From a checkpoint of a small mixture-of-experts model trained on Wikipedia: 42.3M parameters.
Below are experts of layer 10 (counted from 0) of a mixture-of-experts language model. Rows are named router (the router's row for the expert) and show model dimensions 64-127. Each number is 128 + 24 x the weight over its row's rms, rounded and kept within 0 to 255. Numbers have three digits each.
After each expert's rows: "gets" lists some tokens that make up at least twice as much of what it gets as of all text; "comes before" lists some tokens at least twice as common just after its tokens as in all text. This comes from a sample of Wikipedia text that the model never trained on. Tokens count by the router's weight.

# expert 21
router:090092134141092143150123144089138108106085073179135130145137116142117109098158184138100133152124081157116175128128169119117151101136103130154148096131147134110111104137113100146129129152130119
gets: " S", "S", " U", " film", " work", " War"
comes before: "s", ".", " of", ",", " in", " was"

# expert 30
router:102073168124104144119125116125147141157089098176130144137107147108139130115137152126152106148150125152157172095161131114135155122129123146121139106102100151158130121120149130111144107109087086
gets: " the", " The", " of", " and", "ch", " his"
comes before: " ", " first", " f", " re", " p", " c"

# expert 11
router:088109138163138159137114122153129119132093080156132121131160115129106121100140133135133141145163083143149158100141148130110156105137171091113119130115111125118174140151137122148127130115108115
gets: "-", "|", " |", ",", "al", ":"
comes before: " ", " A", " and", " G", " S", " E"

# expert 48
router:131113155123134155160132109150137121139077085172115115175134127122101138095166144119145176139156109125140164098136129131137139119176141097116146088121126108159119127122142112131107082147125151
gets: ",", "|", ")", " |", "),", " the"
comes before: " and", " ", " 19", " which", " but", " who"

# expert 58
router:128101149153090161134112098079135141148131123138140130147170132136124120138116112122131132151134117172142170143159136127093141107152111132124176142101098138102150117159133114131139132161129103
gets: "\n", "|", "-", "==", ".", " pro"
comes before: "\n", "==", "The", "===", "-", "In"

# expert 26
router:100111151154156109106164126105156135106086092153172170107184141111130108083118122120120131138135072140112203091137130134136118105179100161118173102135084131105138125139115135157119116162121149
gets: " |", "s", "c", ";", "|", "us"
comes before: "\n", " ", " 0", " 1", " 2", " 4"

# expert 62
router:144088131158142183112118139101096116148109113152108167122154094125101130088144153111117124125149107139134185154112149077089115089142097105145135120125114117127133138117121109158128124158136093
gets: ".", "\"", "==", ").", "u", "==="
comes before: "\n", " The", " |", " He", " In", " It"

# expert 37
router:109090134155110170124151133112140101133144111193132153119161120138118142091132128144112109171126127146134146102149136135101102133156131114154169075119117081128151102144140118138118159147157119
gets: "y", "ly", "ce", "ence", "hy", "ity"
comes before: " |", ".", ",", ":", ";", "n"

# expert 60
router:139117118168154174149130132075125124122162079176125156112137099138098090137133154143153124150104108136159153106127127089144121114197077169107165101115095130150126109110118148167155113177123150
gets: " was", " is", "00", " were", "ly", " are"
comes before: " |", ")", ",", ".", "–", " a"

# expert 44
router:111096163126177135105115150105116148162094110148146108143125111153097095147107131130088130167136097173147155111118155098108140111159116128123154106130130126173129122130122150132111110124110113
gets: " in", " as", " of", " on", " G", " In"
comes before: " the", " a", " 19", " his", " an", " well"

# expert 53
router:146093140173126195130117153132149121151095091198131139158122128124096109095116139136106121136146100110147160106131173103073117144138091148142142107115124130119133140149100146134154130127083084
gets: "k", "er", "e", "n", "ton", "son"
comes before: ",", " |", " (", "'", " and", "."

# expert 2
router:143082168179144147105122121105123163164090104179156168144133151149103140122110141122073156147116109154136160108097123059145119118149168151147163113101134110114107120132139144129151140098090074
gets: " P", "p", " p", "P", "op", " comp"
comes before: ":", "s", " |", "ed", "er", "la"

# expert 57
router:106081141115157126140137135145136100128110089185174160121155097126109116123109175139133102174148076146129154133112128070104118116146154123114157115128106111115125108127173124160131149125117086
gets: " of", " to", " for", " with", " by", "ed"
comes before: " the", " a", " his", " that", " her", " an"

# expert 14
router:137120115150111171131139128115121129131095077197145129143136106147090145085138173118131140151159109144110166128132135107089122130169165158112148093109111151115155120144114109129104157148123108
gets: "s", "es", "ers", "ation", "ies", "ations"
comes before: ",", ".", " of", " in", " and", " ("

# expert 55
router:147080134152167129121158121124130127132133096161117135129157128110106107072129121125159111158149089129136188132133107108173139092145123169124140112128121122139137165175103127170143122135153118
gets: "'", "al", " Al", "lo", "l", " Ar"
comes before: "s", "t", "ity", "th", "al", "b"

# expert 36
router:107094118162151129119089105120104124143113141167122129088140137114128110095110167154094113163141087141156181131144126103111130084134114129158143082090120121138103127109083134145142126103115118
gets: "u", "le", "y", "e", "a", "ar"
comes before: " |", ",", " (", ";", "n", "ly"

# expert 9
router:152083150129159149114112087122146110128127102157132102128143107151111112116120106172144149192141128116121162082164130122139118114134139128152155141085123114138143097120143144143142125150144123
gets: " that", ",", "ur", "li", ".", " which"
comes before: " the", " he", ",", " it", "|", " The"

# expert 4
router:129100123130149156124125116162111116135095121185135089156163108127105117102163149151119167143151107137141161101125149092127125128144132090134173111122093119164148114131143131112131131137112131
gets: ",", ".", ")", " and", ";", "),"
comes before: "\n", " The", " and", " the", " He", " 19"

# expert 24
router:128120177140134160155150113154130104153112114109128133139198147168114117119119178154101121116129126139129163129113154090148099116126141131148172139107119097115111143153163141145126099115119126
gets: " ", "\n", " N", "n", "N", "te"
comes before: "|", " |", "ment", "ed", "•", "in"

# expert 8
router:124077130135137161167145144120107113128139112165125175115134117114105124122129158148125085113143090149117152153113139109110095114158161154129171099110125128142110149149151120134137131140090094
gets: "\n", "ed", " with", "ing", " had", " has"
comes before: " the", "|", " a", "-", " to", " in"

# expert 47
router:118097175138136148143149106106147141137109081144145102123158127108074097084122150125138110113143098141129146103111136129098136160174142166107180109109102107138120097183121114150126113165148099
gets: "\n", "re", "ce", "===", "e", "le"
comes before: "-", "\n", "|", "The", "==", "==="

# expert 12
router:141083120154117137141098129093151134162107103174093149131133150139093138127107151126142126153157134166160207124121140108173143141118128121161133127138132115116125127135114131122125097127106134
gets: " the", " The", "The", "ri", "mo", " also"
comes before: " ", " first", "or", "re", " be", ":"

# expert 28
router:097096109167163169139130155115106130105079103174148155136150127124118146111103147154139140156179070159141181099127168113138139129144096135118146134120100119117119129137133121106097115115101128
gets: " |", ":", ";", "-", "|", " ="
comes before: "\n", " ", " 1", " 0", " 2", " 3"

# expert 27
router:134119136163136180121173105123106122082079101181174102157117141125136127120134155142134140143130119154119151120149157122103104134174161128140134115123149118148152125164128120144128097134157124
gets: "s", "m", "f", "ment", "er", "h"
comes before: " of", "s", ",", ".", " in", " and"